{
  "normalize_top_k": false,
  "routed_scale": 3.13,
  "balance_loss": 0.00782,
  "groups_per_token": 2,
  "batch_tokens": [32768, 65536, 98304],
  "steps": 9613
}
Below are experts of layer 11 (counted from 0) of a mixture-of-experts language model. Rows are named router (the router's row for the expert), gate (a neuron's input weights, with its number), up (a neuron's input weights, with its number), down (a neuron's output weights, with its number) and show model dimensions 0-127. Each number is 128 + 32 x the weight over its row's rms, rounded and kept within 0 to 255. Numbers have three digits each.
After each expert's rows: "mostly gets" lists some tokens that are sent to it at least half of the time. This comes from a sample of Wikipedia text that the model never trained on.

# expert 4
router:110083103099087101120097168194124151159185165160136154127119116075141093143152104066110126121177229151141099171164097147169128155167140098184137199149131119128207181135143100127165104081134197057159171159106145131116157142089176158107115160148101034118058054196148140132112126117188131112159160156176110144108139151120177109137116177105144147137166129132166104150223144127087115155109
gate0:084068161047100054134153130117126101205156139137073088126150150142096135133143156087119122133119155126131128192102169132121170082095132083172096126236123155147127136095027146206118120165115158075132143109098169073149165132122111201098144080136086103111109107238144153163141082104125150127133106141130134144092129073115136116151139122127139101100132135123143186133054128204120171146127
up0:150116209130147118128137166135144122117140141126124147124076129134127082062068098124087131114136174150155124101169089150149105157126154077135092136071059097147136125166118130139103151084177090144103055122072157095183171122141144108102150132138147122157122129037105149202179165199105124186093124129155195151134047128143192123126132103163018129130100106163143158150157124075127107102179
down0:112111114138171111137119130112057101181070110103119162119110195110183151067129144153130128173141156130094098085128118128130114118124146143111092100137131125149159103132159117166164174064204126102129164123104186133166094150123108144126123132156112163126168102135134122175091103161073143180118096136148127130115089222152134136078170156116120183091131103188104121119192196120117132138151
mostly gets: " used", " took", " served", " appointed", " due", " moved"

# expert 0
router:194189105150202104127177056058158161133091124128121148147099095090103113156125115094146112143135136172111123132173113125137128125141157087125136122143139155083116189119112191164150128118165149154132149189143164066115189116125108161125149092182084098107151164093149062163097117187113112094150125162101139196089178080124132090126146091114091119093151130089158096119159197126117171105173
gate0:099093126133098168124139106038111135151159136130054121122135102136125109115136117127109094111115034093150119115060094127184128117143116209158139123144142142139108108061114057126128126041170123095124129147117112118074128132122109087130129118105178145148098155135131195079191119091088122124123101130122162116176096100107122150160104107118212178140149137138135142046105116130194133139105
up0:154129152152154054076127088115127174116115055126114153133143067066139128145124109064106124092058111059150081160131157127210127150098183150139105150123138119116133157144133171126159088123128063122188134138125126179139125069131131197126122116163072113126112083222132131117151143035142092099110164129134126117163192133094176134052150086120101151081117084144141108152127089141105156123136
down0:118098203123156129191149125125142113156081121111105097136074130160098111120124119061133155128093120176121079132130088129164141129130131101144119115141109139131101153142124111125067152053159130134124153138147182123082123125096141121107112107095125124126129087148128110087209044119159127125152148132130111120114145112128133063067147232136182149098115087130111127106136149109160134102153
mostly gets: " by:", " ENG", "',", " name:", " Genus:", " :"

# expert 9
router:146180070147103133173167119149126113077165166117112143129134158123104145145166132104086163159117136119155136093125140117060036147122120102126140096078089092173128118143107088161152101112135103105150158138126194173139054125155085092159170056119107114133100122110098114122087129136083084102079185096150114089143184093148136126155128068123133122106120142107122136095085134181119155130082
gate0:110062174125101138208131099076054089184114175074105160140119183126058185156160105107131101174054178159096017134100128147100115121115106121093094077113179153164106098198086100169099154135128091159102129082123114159084135171139143150086108083149135102083078107132130141126166112142152125131152123165156119136051122143138107135138139159209112079139126125174184150104080128126125149131141
up0:099137162129139134130128233122130151075145149141127143103129129129119076128093131034112061073143105125119181140076191149151160159093051077133108127128132080119181102122129138160100127162177072127155131150024168134155114100121098158157148125142142139127168119145101125108181084082166065140104194112144172127177080130118080122094144135130091135098104123164122149146157121127118095142168
down0:187158123148144117127133122122121109113124108163102115121127163088119175131138142083150127122119146136141075154091158079167161102136093078119102107182130121129137115123172136134179128163066146122152161088160145090159113156181182198143103143177126085125122187150167163118133134133128107141120130107068160126106110093134105104086237123168092096136162146163123118131118123187116155123139
mostly gets: " (", " F", " f", " \"M", " (F", " (18"

# expert 8
router:118123081092082199163182129133110106101185126073086094108074174141114173176116113134125168136136127115100180140160108061155120077113120156131151111114125090119060092147067077156120126164149094120098129112118105139107117052138045062164092141156137129140106145060057105148132147134113211077107164119046132117138123133182093157127144183149176118154141137118119136119153100086140106138061
gate0:115115148119114154120106136138145152114102112090149132106121097141108108149148136139108132139130138118141146147081107124141140053221129163146120079120184152107132114126100061116137109125185095139146127135115140125155217087056164126163097094161101099123161183072155126151139117122134160202122098169187165146070138165126098119087122114118134117105138136102162137093066119167054110097122
up0:133106121127147155092094042128132115096125168159146141125099123114183127138140145203201115166162084139205157221146068119145131122139101150110104177122080174101122114139169164134195172106084046116128165162145137099059128137084077139103105172124054073098130095093178080070187104113163094156112129150132131082175159090079147076108128131118138125110087128084151120179092163138080171151122
down0:143121150120118070107141124132157128154139148113141131124178139169172095071114132123138173140079130103115147145150125122069100085144178128093084094123080183115132170131043161143100105134081115134116134121143118099116121119119152143202114079098139132121101129150117111118135120156225109116134100113181112131172166091136136171167129157102131131136112092088124125121098115090118185121076
mostly gets: " Y", " J", " San", " St", " Mag", " reg"

# expert 2
router:153126146120186150105158039080105147131100140137105113156145067082090165194101114152121096083153119164145083137117132064112115142110117093142149103130117133136079132075120187168072163093128120117186126218144160080114122137108127216098130116148130086098137113113094062079141123166066074104166152112135160223136145106148149102114164069135115128119142090114116141099141158099131156097114
gate0:162131144125131073124104117193117115147140131143082127210144152150086099071167135153127112128116224184128163164152124129150134097167092145128125143136119097123129126099091125141138172144089088112148153102074094089164135131084087160115146125158131149093074148129118105107126191202139106105118130128094100143098166125146131082152212119001130035133110120117174134128093112149175096133116
up0:183109125150059171116064123100115103140111128139067117171122078138130146096049095130202171144144125156157062166133062147137119135135143104131143088120131124142110137125130155156123098120107169086159146093069132126128142144110134121128132119086118133085116183124147090126139154250139180029155186069122126147142117139127157128087094137122169114125133114144137102151134161126150122091088
down0:134111209165182105155171160071140138203101132125142131126096107092147125145147126112169126087122174117128123126129080183132155123185114121150140124121135212120162123091118114161105147057109164128120088130143132125047154134105104101125128151155124088165151171144089146139189133115116140072205110108075053066111177169068193117128137182129094147089105096076156160099169104100045160114116
mostly gets: "',", "),", "\",", "ed,", "s,", "ers,"

# expert 6
router:165111105199117182175143070150166081139103132118164175153166203141099083072136120103164185142132151105135129089083181108153147152135133126129131153103171115140094134150125124135133056100106137152096143147116142135110073150121176108095160119127131144107095116134159053142118134095161162160154079148146111131131159108132135173139113155154175093107155157177217102115169091141123128134117
gate0:125137170111199141092052160119144112138126130119129195138156116139104125169136092097122093163149133126184133136087145083124132157116162171094123141120077193131133081160102152105147140153142110109177140176149129132111111179125108130132133123150160151162116141116117130105125118096116165127166106138161094101110047146169152137169058119107125120090203147150133129140186119061136120099172
up0:058092095144134108117107077132120142125054117162141159193109069117119056125083079137124122152127148179117157095135155144167117133105101159148130146079140067150179156178150105122107130057140117107131131092123140130175142134098182148169086145159149115125165139146122134157124167088214128105163059205110227206181118162155117194120123145175158132184155134130113144090127113110055140105169
down0:165156114107157141067112128068146154129121107102175137129127123120136136156151129191166155115180089130136095130096183125119084066125109134121099114150158185127132089119102128090100140140120232128228133143065161121092071139110167132132017135153060133112136110136127201154207151153058148186126123115148153118113132128137109120120120120117129157097114176139101127064124118148115120122178
mostly gets: "==", " ==", "\n", " ===", "===", "===="

# expert 17
router:145169124162140101108110143102143118129162123111177117164118087194117167098103154106132134116112126130115147156132132108179154132067108107142138157208138163132131096067134178135078115165123129129109142109129123132138178158089162187064072097164112148149091170136095124178152160141146122119087133106113158143109105151089127080100184171072131190096125109091089199135075125207148119109125
gate0:096161128127134130160114131136108103137120162114171074145128128105143130072137168123130169111110145129189127133123076125142134129103070176131149080131141116132056140072164141039122157127112088098106093073145130187113193110137128111172142155148135163144081123094136130108128123192098079126080128159118083112109144117124128124126129131132092142153049141200089127096085152188130044147163
up0:176134125124098122142121125173162115116126098108131175058165107108108128156188122160103133084153155203126140128103079127134149175190108134100124055163163101127130145119117082105121128158143149131071119117111153192109152156155151143052129099101097129096156126117177112099146154132136148155156135125086126095115172118088148120145117086145130178110148130124174129072128145137141134122107
down0:086150122137111129179234189108131161078168134127145095102123134128197116111122173136104170094153126219185141099126185155129149156105140115153115175105128183157147165046128189100097112090122171120158120150120117099152078161175131138080061102114131040135105128142112134155181128113189152121128163078129104132090132081101090134100136115072211128104151124116129132089123121170108128136147
mostly gets: "es.", "s.", "ing.", "\".", "ed.", "y."

# expert 20
router:163179074153112083162160147107151134089121111172152123111180166145103131106108128122138079136109123149133155147163080120117141123109055145167135120098127094194089174133108118129139158110141108107120168112215181171173096109128122115192139127096118111124122165040069149095132166144042143127114130096058165109151093162144084105121128152201096136152138088110123175161153127126138146103092
gate0:116128094166129091123149088133122193165099153106154104154051078160147130076180096150164215143149090115113124121129179074081145129137111138147162117112128120138097157148122139159132060115128099103118128137160186125156125146144080109163123188138189130130208131107133115144104125119107130117127072119146133051103140113109127113150116093131111047058164098172145159155146154092118135145131
up0:126135142105080080102131085134131129112126180213139167181212197092079149135155117115110195128106123094110176113150172148114119114095152115141200061078144133080172090087164123050110139141168112129178161088148133119170121069108118158116187092157133112071113170134197111141114107145079131146117129124090103117152091141175137105086136182163141094134177166165150114145180109124116125069171
down0:131123123155136145118109109121126072132115140086124167129119141119120130171146176189110090127134078129138050149122152061150123137154123154184147085095135180120084120149125127131124121135130148095139194138158096130124130104131097097115160150085071074120091171166106122124065127097112162134084126131157153079100122012130128068102151092042086125205085173120119145121135160133145108171149
mostly gets: " dis", " sub", " ex", " Con", " dec", " con"

# expert 3
router:181134143110204138096178064045125119162061129133121161145113107117142127132138153113169108152179151083126097100208059177097137105215142086128130129147136119138146155124087155159138171149158131191114180132151124102072145100109163136119160087182091145125126174094118086134135115155177125087137135172110132155124148090135102090104098095120126095138179140101173120068155171099097145090156
gate0:130101158095124120123170143117071149157143153096106161089103126096141134132067101130102124129072130092167181177124146124100099179130121098187145177078122117148135070154151117107147165146183205129070134129151091153125099119129133126182165075144111152068147083137105133137108177058156127127107125116123143116140123098184140124151123163138095139122169083130112099174146098119157057128101
up0:114137118190156044125193136163108150098127139157153179161083126132149120061137177134051101135052127108088088143132203095074099124083166106134125101106143091168144112129129176108141148067107124175086123098081141134144112123096129086152150172139107166121065095125093118159114133072144127124107123076169121122143202050169114157163137152157157153107110127116131147125134089135153080107056
down0:070124133142186109147074137131106110108105152118159177068127180145130129143123113182123172133145108121155078130249115100112125164150143130111133135128183158204105076048144161166179191134162138149133106048128100157107055121166129183061127160149110068105156120096098100132151189133144163128082138145106106132168169164133087173145170147119118106091090161079145128154062078146216169141159
mostly gets: " by:", " ENG", " name:", " Genus:", "',", " \"The"

# expert 22
router:137082049179087089176137188133137154151121097130125178149176165106071112143113096141135093125105158129087118118199164100110149139145122099150122077124124181161062131074190130069076103131132128122082090150139133178157108105088096136216111137120103156135194125122114171117100094153149052148098128140114164074118121198101101163051147148126117193105115143083124135159105128127138096172163
gate0:119107180162131191137131135124093185115071137128130061080143127143114176094144138168148122203118123062162128067126123103128130089146191085186174108121160136117126114121140148128096160170125102140160127198125114126131160183120129124158135129126134125142162178166155128140149188192144131163139137078130136150156153094132107124108155080148115070172120119133116133152112154091178087146149
up0:149125154130169109146105103047109068110141128103231128152137141095133129141125156116150117096108148165117129150110126130143101113085134115142153082178182091100132127151101173102174077116090146123120127119118182146154132110144124132093173131150130105133130102076169084134194087124153136101152122136061075139128123112127180151129237121095135152177102115118131093198186095058119089150155
down0:120151137124138103091110119124129126127084053131121136160130129127111191078114167123097098070125132199088149197156130217062143123084110182110147166143175116169128255146126151148143166172079144102134149148154125131081119187151101089132130073137104125084098121070136111133143134121140151158167151078037086147120128119111114116147166143171121218131126168116138143126138129131166196099136
mostly gets: " ag", " Air", " dec", " World", " Special", " Civil"

# expert 13
router:151181130122055133148078103059124180159098093182108147059140100124130076141148157107132103101199180172097148094196068107132127186174108145167096152158108196149158139133128145155136134204103090097112145132134080152056200130134145104085114118139136124139106147119169180094166099082138094078162147075168136118128176121153162135179131145082145189082116139129172108067144126082114091112161
gate0:092172160142109124127163128124192134131140130118127114101151065145165123145115198104020096187111115125129091085104147178106143134116163151106133173104150124129168091042093171154050175149121175157120092129052114113124091101139129115149092149143180146171096115064128163163169070119112159127135132171137093111130070140101114151166103143118123131130154183139161102111149097147103115104104
up0:158121111169142090143122172121108187103105132101143134137125124140071151093163109116128060070128124117125070149128078100091110156120127126201118141143097130195130111125134087134122180104075132179116092131117106125118133078144161122082144139134118106090135103143124131174080173167095090125110137099112110145125104174139126116171091117133125167136182198075127096089118157185104077184123
down0:132146099142105175100139163121104128141076144124121173125124142169095192163134132119133181075062127159199145142099171100099195129128114182126134121149137128152169122119174122125117101010141121106121131133135137165127127150047165170087170124031136081137167090078139111117136079134143098105117103133132139137096136108129144090072105150122192134103124056146163111188134174137129084104142
mostly gets: " Award", " Minister", " politician", " version", " footballer", " member"

# expert 14
router:139141134065069217163156142134147107063112085096076087117101093043127136134146124134135108115128103143140161119078120132125124162092116100102189181095110143115120117142123109098141146144160133120109173144078110092129056138128217131114124161114118168138112153176169083131104136172102116064111145106125075137120109131131118074112146161190123084100130118123073120115110110176111148159066
gate0:118113126108126149135127124128174194199145147113104107143112165123089106079135111092135105100080102095111061126129128112141150095129141180088133137134067185100142091135155120148166132160131112082082170108106134236143116172130128155047137139136115235116127132135130042133085041130141157114093132059134148068129122181134099078100147127100129177158146169117075085114118179135082088169090
up0:069105098127130175137081196123126122107147137148129118120140147174178178134088061118118102108161115116176180138105150189092127181062181129146153152107107094106093126117120111195121150097102160217178143136088164142098109208168109130117122049130090133137122128152165174203128120132122158146084171148128126187125146111105223110180127088153092160117190146115146139137091164132113083145184
down0:099156130166114133125051164072172138125122063115161067144141110126068125088132102103128151098104160148071134174107159140121150128111127067131131139114149185108121129166102129105128147136100116139126133108160163165129096125127129135103157126163067138094155090073178145129115136205205119155106074113112158180132115129114100125118134080131085053127127122148070139088159089084066164156100
mostly gets: " B", "{", " Sch", " C", " b", " we"

# expert 12
router:141154151089193150107137133139099149137059114110136128146117090160161048126094074135130118140118162189138107142139168105130096130129086126170151098144052094091119143154089109097205151167173151123119126133163087110137112070107109128152134114077118172108104097135113209119087118080089138127084087149190187127068133145087088123127140150143119172052163129181145100081109164131137134123142
gate0:160137119100137115094149123171119116137102171138194108085153178159130070119142164167102111116138125082181098167124130026101057140155152108103076106112072156133113159089050198110083160156212186140132082156068183121219181127150211135094107097076119137091107122140099106113173115150141156107159148129116099089138114098132183098119147126091102077118140170138136111127123163124139081103169
up0:142183061129124149089112134112121096083067127102142124170142119096115140136099115147159092119175147128107147176150136168024143123094117144157132130151131103156095130116097122170177158147176167162128106249164135140107175136126107165208140124117185114108183076123131069106160110164128114169132146130119160125123109175153143169153082078198126109128151131145121133087181164105190142217078
down0:137153128113098194121141095130102133097146201126133108163091132074168120155120109123106193167085133121100083127068110138149148133102074116183146146155124110141065133126132099107112111171174042104128154135098148139111172152151176230104186115082069042126078149130134138157055143154120073118160058153138112104130109129191125121129148126122123115119128054136209148110124129111052126112114
mostly gets: " been", " List", " Candidate", " dep", " Minister", " Votes"

# expert 16
router:070093155114068141121140149165104144113132139150124160141112117143133175111146109159180154095110088149145153126183128172189137127107111149107087125127131162184181104091130154093142102168078125168130063106159110173100196126100096164113158158181114132149144188100145100122203143104136150169088178099125122106138179150140144164090081164123153171134133169174080185137142057123127143140142
gate0:143113090136120125158094159123174133116139065176156158121136114118103177120136077145134151174101158121174160159113136155221136150098115116088137111163114072102164100121164092127140128105104132099191121159081165129139174119163126170136225214130068181116136123104099127130189137199148128145063140127126083126099144121167141162134076129076131149122160175114197102117128141160136070114159
up0:120125152104116186088190127144164088185136147129126140142089109105171128103115120122152122130132088122120148125139154106102124133133129171086186202113106130150152167200119151120199180095176093124117102130149123128112136132141074155126138147101076129096127164146129041124168207184106146138061064118149079126063123127101128050137099166080135147153067130118190068105076163133168127097161
down0:140178162098114130121181131167172151119123132151170141084155135095125127134155175122126113106131104123082139128133117103147136100148121142111111172112108166118201158130147130089192122206143160079104099208129092203103128157191113071137088123217130136108163110167135117135136129130137133129116138119127177131086125104125138092089133131094155155103104145189150167062213118132150126142238
mostly gets: "On", " along", " Championship", " On", " street", " playoff"

# expert 29
router:132145103127111117108117134102115106111152159133155135075135132147138153112142070150119170105104069085070169050102109086101151087072103108165131081073170152092139107118108118117121141158111108150126093049070142148117112106093109071098148111164122138143125181140083125181153137160143102133100129206172099133154156129171061178148084121148162131173105161152170098088143180148111135121134
gate0:128128102126177144145150119181084112131168158111097089097069090067156073143120126115091162135128114083127095105081119112140166085144121081111142121185103128146132211134176056052114118145119171154147070137118083133126118140106129137125159109127145125190087190155151093148126065128136103121189094112130161129104204138174109168123124200136109096142117124115053128162115185171148121155125
up0:131129141185137118090174051037149134085089191135127118093141056149121117141115162169128113186140102125106083155170134216147069154174122135094053137100131068072133083126134094144129165063146136193189081100098099094126131073124163111096133147138125123140186106079135073133138147138132194130110110114130136165122104106167099128170102116101151128106128110147179140103090112132112107139200
down0:130132129097114171095099119135139142109097133093148126138124134144128175109174096106127119122120057146201092135094141105153091137087124085111057172155082190128097102134103065161151158126182085096164124138086160143136146105111124097134116136116182087116175142107144113092180150068124102136096142123111102142133140105176159126081103120090131064117127129141146128136161158131090163132125
mostly gets: " H", " h", " c", "-h", "-H", " \"H"

# expert 5
router:094156147117101131116130146148107161124174143123089155124097083047209134157121141126063172083126206100136134135203110142196136126160165143172124161137132127150109113134181073120094130137141119105112070164108141204147085121126129185110123136090195112196116086181133126142084125093169150122148091170130161162076119127148143100126148130094149163118185126147155122153193139139086164125143
gate0:135133122127141116125196163125155136137118165109172099105135133156047173180166088110120155088120165129138110094148073165129128139076159131148144124122132118023122101112134109167206101130114132196096127154140111116159074120187189113132129132140144132138130124173153151148123111128099138161122163099093135078172161056065171133203138158163093153047136153127068080125190128106136160116140
up0:035131138120160148141096137158131155169115141142125226131133143155151133132071092148140146103138156126117185129136108108085174186118138166172163104107139116200114145116100147134119124109158046142131147066152148094158082114096153121157128139086120122134114134104130126067069125187131060102096142165167149129146133145177103145169131134141111146154178136147116094130106113093129192108149
down0:113078114175117097161185164138123120116086115160127137129118103144149085134071056133162066129131136122116137131174198155079087147144107152084125128151097187154121156127146087133190157145138186171114148117150119164084144093111072100130102126134126157123127132119057101070104104118103171154110116133067060193126153136179131145100133118186111128108094157119100063133129097099072095171131
mostly gets: " used", " took", " won", " located", " served", " use"

# expert 21
router:136089177164111146153141060113179139142108111124092115127105188149163096106116079134095175197188100110123151174106180124104101135176161098141113113197162104137145109180133112176111105131101179086142130124141086133119165142105099179146113126151174121074122141133150137143102130105104123093122115103146080152130143086061145113087160139104144121121122086119134127143172120126090184118142
gate0:124171111125141044135116126145180121130131162135076122133096126149081108107029109159072087120116123151115110173158120126148126088096070103131128048228117177167130108140126126153129145141156116137130106212111133094135101134115210161143089143208117159149135155129088120131146157152117100094136097198162109110141096145146093071088119128096127112064154103130168163135105092118174139127145
up0:076118143134157163129133145135166177084163116109141164123139133186117095172141168112160156148110158109140150195128150128124097152123130123179074129172130160102151132158104077181117122149181135184076129156191114134125118103111152153120153126174113129164149124153185141152157088122160145131138054215051102138132126136120149102107118194072111090089120117141183102162184060116165128117099
down0:084109132147137076125129124170193172159122150125128129098133143132111188129128155127227154124110100134130168171194123140125109202127066153100111138120111098107147128134144136112125091049137173175076144112170131155138084152000096133124133160139153129110129104101109134117181121124112102146149165133136080115083112111113124142151092133104126184202121157135170116101109071147102115080086
mostly gets: " who", " N/A", " he", " she", " if", " when"

# expert 18
router:102126179098149111134160159125072133137150157180148135112103079126149140122181161132155119163090104130225117090139154148163167093129131104092136165168080121172127122114143117103128144162127131144105095110126112140122143125113101223104179178096126088048154181094169120114151134124121097146142152133181122118109141122154127180114123152151139189100116091179111139152097078141137110095189
gate0:112136203104133099185169135134171195149129142064083104162183173160095070118181103109102144129153117066157156171153158130110110107189184128129103143072128132178105149111107167140098097045075130168137107064095124144092084185154186133155220134202078152187130174115131150166096102076128113098098116166087067127120105177112145192124141128116100128109112132121139187165163077146120194171060
up0:145130119106134120062134162161105125158138120127201144136164151095124117156124110137177146109139192135108146120161104139095141127139085172192124165170103160137153132138049108078119097113130141158172116118089124128139148103193125146113109148114150155137115082155142116149118110117104133097134129125118167123135137077130152127123081168151151205101153120094099124123140139097124136126142
down0:128170070148107109117142150134161162125109139183070116128137137131119102152122117130167138130198125137124125109124099096135093171176113139160150137125151132127131100153085093126117109150095149134123195129169114130127137097202169129142111115182125127132123136142090143105135127055170166125133145144110131107168101124136150136124187104142157187103129192151130159128128135155118097150113
mostly gets: "On", " on", " along", " On", " date:", " during"

# expert 7
router:136148150131203177131080058174178087140122140144130109147163157172176102138149136180041154107160112072144154129163151161133116147157153169155127120103130125170130126134128110075061111134145065143073161153112151109169117200143156162098187139107159117119171131149151086104112151146141168107149116120119165084155101130160137120199111129160128133170108149144160133176159101111111144115119
gate0:115128162120149064140141093212101112103129114139163105118146119123110139146157112132150127127093147181106216123126137097110175121114133093135139157116147186123135091115131093156094186118080140163121088138112077127148134148116133094222116129128113113164123096068163154084145127176154159127129095145156183082151099126116113204089197119076128181193104132089126129150127142123106028131176
up0:150135091089144127114156176089156115099181168101187207090124109164096148110137126187129135129140125132132179180065137126131147133162154136139086099157061113150163133138129117174104107103104163187131108090158095150088189075131131122105163147145169096091119155118141106127146125157173121141145117162143118102111088111108133155140034066134139091133126135153132133145138134128134100192103
down0:169154113120136138106109114091175156120100062085120151084096158118163153146168138078079106108088118134190123134137176150125124164137098157114122128149129086130108148119104109098215110171089119098128131147073128108152094120162154181178200173150180142128164126132015069113129132124131131088143111158082103187107169115208084123180099197098107065140105128132167113067103109124081089058082
mostly gets: "==", " ==", "===", "\n", " ===", "===="

# expert 27
router:130072206113141110107138128119061143130136170096145089148101166103180137120090167124074172156095132145084096137173162143106100157124153161167127146172139123107126122127140084096181107130121129146067140090089146141075121091165102126074107088128132156095148078083084134157108078092102133130111088117067132150150088122095075159132160108090138105103160120124161139100161055123151117078047
gate0:064133089090126097149112138071125056130075104075145142119128124102173125133046125073120104119090137106172079094120150121096117141150142101140128134238132095106174161125162128123105155129137116164089114028126163087114155163174133146127175177152101148163192136206109115130103135167114067165156137148179136164124113128150143168011081125139120139086134129125200128131118123140118173127128
up0:127136178178152112191219133121098132134085124102206128156117163119135121096092106153104119083095131135198105107120129057096039115130216148129112145045117152073134116089134168123124132084142130080108110162127145127126157166162140120095142177128131123131078117083149172163074102112147126148121104133128160197146132172152133090121124107133137120141066106142128169146129137101149112111134
down0:163133199103160138197120114124123118108129166107166137145139084129141113100127090158120157136163177130140128094132164082112121096116123082136176146160082152087076069164087097126137070159151144084147104198118129135098102127224125132141168055094115125114133129071082070142158159148129126086145130126136165158180104193145092117156129132103160128160136121128103189168106125165144115107171
mostly gets: " ===", "\n", "′", " ==", "°", " Born:"

# expert 23
router:119098075194080099168144116170075095117111120222138133130114196102114137172129139097121051133133179157143120172186127127132156149127118088150152131074129148173074096131137115197152120147131096112125104160155100133189153088128125109196117156099181171118165183094131140144185110114085145075132151088120095173113113147140137134144099162143108095173118137079130161202171160187145129120129
gate0:157121138113156133129075173099129144127146094138156111146113168097115133146174071215141172126136095110135136139107109168164132109117135160115123138095161139129087045158133089159102117059121147173140097176152103150138131117134117117069125121086217136164133207131149116077112126185153137157160120119219163125135078134165126121143120187124165128163158138154189121191079095148079201121160
up0:106121115161174132183064094133132118137167144115192123106150127132136092144136086077122176183147167118122111148137135060157086113082114148132146056150146128131079168130206145111163103056111125149122136108157176208116163144138138138140094059104115072114100133127163117114076174153242133111159123137116122134146116091126139175141148111133130144125117058108182160141179067119147147130142
down0:121134180141074139146069102163149156115108128145149067119145139147138128097093092145137147127097132125170067081071143107080161114066134171158169137118185129130149131148146121052137143109127158145154138131078204088146105099126130171114126134116121087096147143130140168123128106116123122125162140136140130125154172158137080108186113148098124131112101122145129094101097074169227129154034
mostly gets: " en", " dis", " video", " expl", " ex", " Film"

# expert 19
router:145096141125147086109101121133094123076105107174085137102122139126178175141175125136152119096161107085180129186076096106118162144045094124114092113089147105176189093061172076075130141102167107157143117143091108136127154111121181162087160136134124085143078199085128136144158144091104149153146152169145167072117140125089063167067066154153130148115129120148085156090096192127159201096135
gate0:134158076159078153111112136175106107104093172143143133147086109129153132085075101106130161122134113096062064156110147103094099109090085128160195148177098138196158069072137128095135091052145049168107076116124130158084145133169155151089178118135136150105141172122104136149128095131131127130193137154160127144102111122146116160128133143176078099094125201147136160166107166118160128123125
up0:076123174128124135120053103151140122085123142122145153145132040070146117131121110102101180087148174108142104073127110128191172169133104066156083136134157107140106146126158126177128141156108129143175191142139158143130135143087133108123119123139119083162050110123104150110113162125084083200097130071116197141163086145132132173129207080087051079134102130170114101184101119167071113176165
down0:071135121107131145140115076126150099092081139105117109118122156101089134088179106100078137136090161108129118174168204126149165126164084120179204136080159097094040093113150105121134120160144130093105131205123108161122118118097143133147114110132107077123112147174124127137181114069162126136144105135141113177181081116204118143080110136146059115118165153093062124127125134130083131174077
mostly gets: " Championship", " bi", "weight", " football", " Sh", " playoff"

# expert 24
router:189172149080090085122136165137086162078168121145077105093129093079102149128151094156131136135137154100100134123141169189108090103109195122118139172133120117124163109147133119113125115123088108123111081093120153179147094108145097175095166120131122109187094048202142081107051159094108175152138116130160086159086109147181139110106176129165119199107145147152197133192182125099119170144110
gate0:122125049152134140098150134146150173157078165150055091078166119124108127159153145122164140082125108071108142159072145110096139062118148189137091055128092179160125160127172149126105141102118148121133048122151125132129102081104121128139098142066129135053135134224131109160051077096153105095097157116092110134151156137148108122123137111087145101076064153173124119106119123149166083071180
up0:123108149145126161179072135152165182111112110110123156136073133132180112115193126155130125107092125143237115111144174145093184125135091187135196131220123100184151126177127135150137155103166075113184138200130108107178119122142126146101183108170108106164126133163189142055156116167123151130158104114130152111157126127113167127129106130135048113094148137128140102126111106109042131098158
down0:120160161153121126141150186144139157127109113123111136015091184152226075220136094098124137129106127132043112153114155170116159137133151078110126128118103146124113072128151121061117141102210137145095093149123130125082127077092061131153045160074123136129121135116105147162116121106082134092133148128120150069131088170217127134126073160118201127082111098137107129094132130109149132117127
mostly gets: " took", " began", " moved", " went", " died", " returned"

# expert 10
router:088145067112108106155067113126141105122179105134154115127163147190078119099130125113145098144116126113134119163136097102161119135079135158136141174126083160114072097145118080136134172178071138117123154074149085185138084098136116059129168085139162118147150124055142130134114166160143098092143152139069070078119187119195144136146154133116150148127159098106106162153144094128125149154092
gate0:145111143083152072155082098169143098122119142158071139137099141032124093130151170134125104134090124113046090086076119167129115157120135167060221061091172067074088130069076127147107131117121152123131146126148111138139122129111079193087153154145134150191173144145102161171155114098113143141129089107163104095105121110177172118165184116149084155102176151148119145159125136121143093127152
up0:139125137109148039059126096173141157145073120083214191153126134025106126126132148145075126115208135123093173128144166107123118170096133090155128116123173112143164084127112128113077169087089111160206125134048097115138150183067166150168143053126162085146085106076170146113133129171173122128097159142107157107131126171119129080149131084090114157143129155103117178149098134129136105175099
down0:128176124089092093181096090156121116128136126187126127087152138149107166113122148088197140142152104165157099131133094130136188145124137077123131163042082114130092121145126156109212181086092189146150170117133107109143105116143160107182128147148083128124127075153131166172148088169131074109190107133123117145086142166163088124165085131133129105078196167103065116144130127118099139134103
mostly gets: " l", " N", " f", " J", " Y", " Th"

# expert 26
router:075153118135139162097179132105201126125089187141144163165161161193074111129143192159120129107109101100116117091165158141150171152152128093149154182119138105177120120097174117105114098146164104145176137127116173146128155149111171109079107082076137128128138117110150110109099169086094151085139034097114117116169118114079108102182095115129134094163148153110187106122153095146132147127082
gate0:080121143143076096136136068124121156136107140096089120137135174131111114144109098139104086171130177116112172155127158156121162208145180074128132101140109121135092122149132130170128165109098111153122072169108102047096123156109135084079132126118143123114094106107180161143112139081127161137141163128133063131126130086143149142125077129178111097145091163157114123114149124095122142129121
up0:182129111122125137128148137128126123084134131142147120140132130108088158140124145171172148082044086102123098110132121067184124129107158126103123178202102141138108158089184124129148167094126206160215133173125106130087134186135080105122171199123123179065128126082183085219072143155132152141109129172103169125121076136141183133093130119127126144127107166086176114101180123145173129135185
down0:128089144120139132096130122161044091084144106123108144127125175157101110130155133091117110093137200118045139129132103111103129175104131135060115147157071126038119140117118066127110179147161131115121089100080199176122143128161110092176134128149108117099120182069085129189162113080138181137101128191084120212143145149190132125149168140145138127126132121048122082096131120113121078129144
mostly gets: "\n", " ==", " ===", " $", " also==", "s=="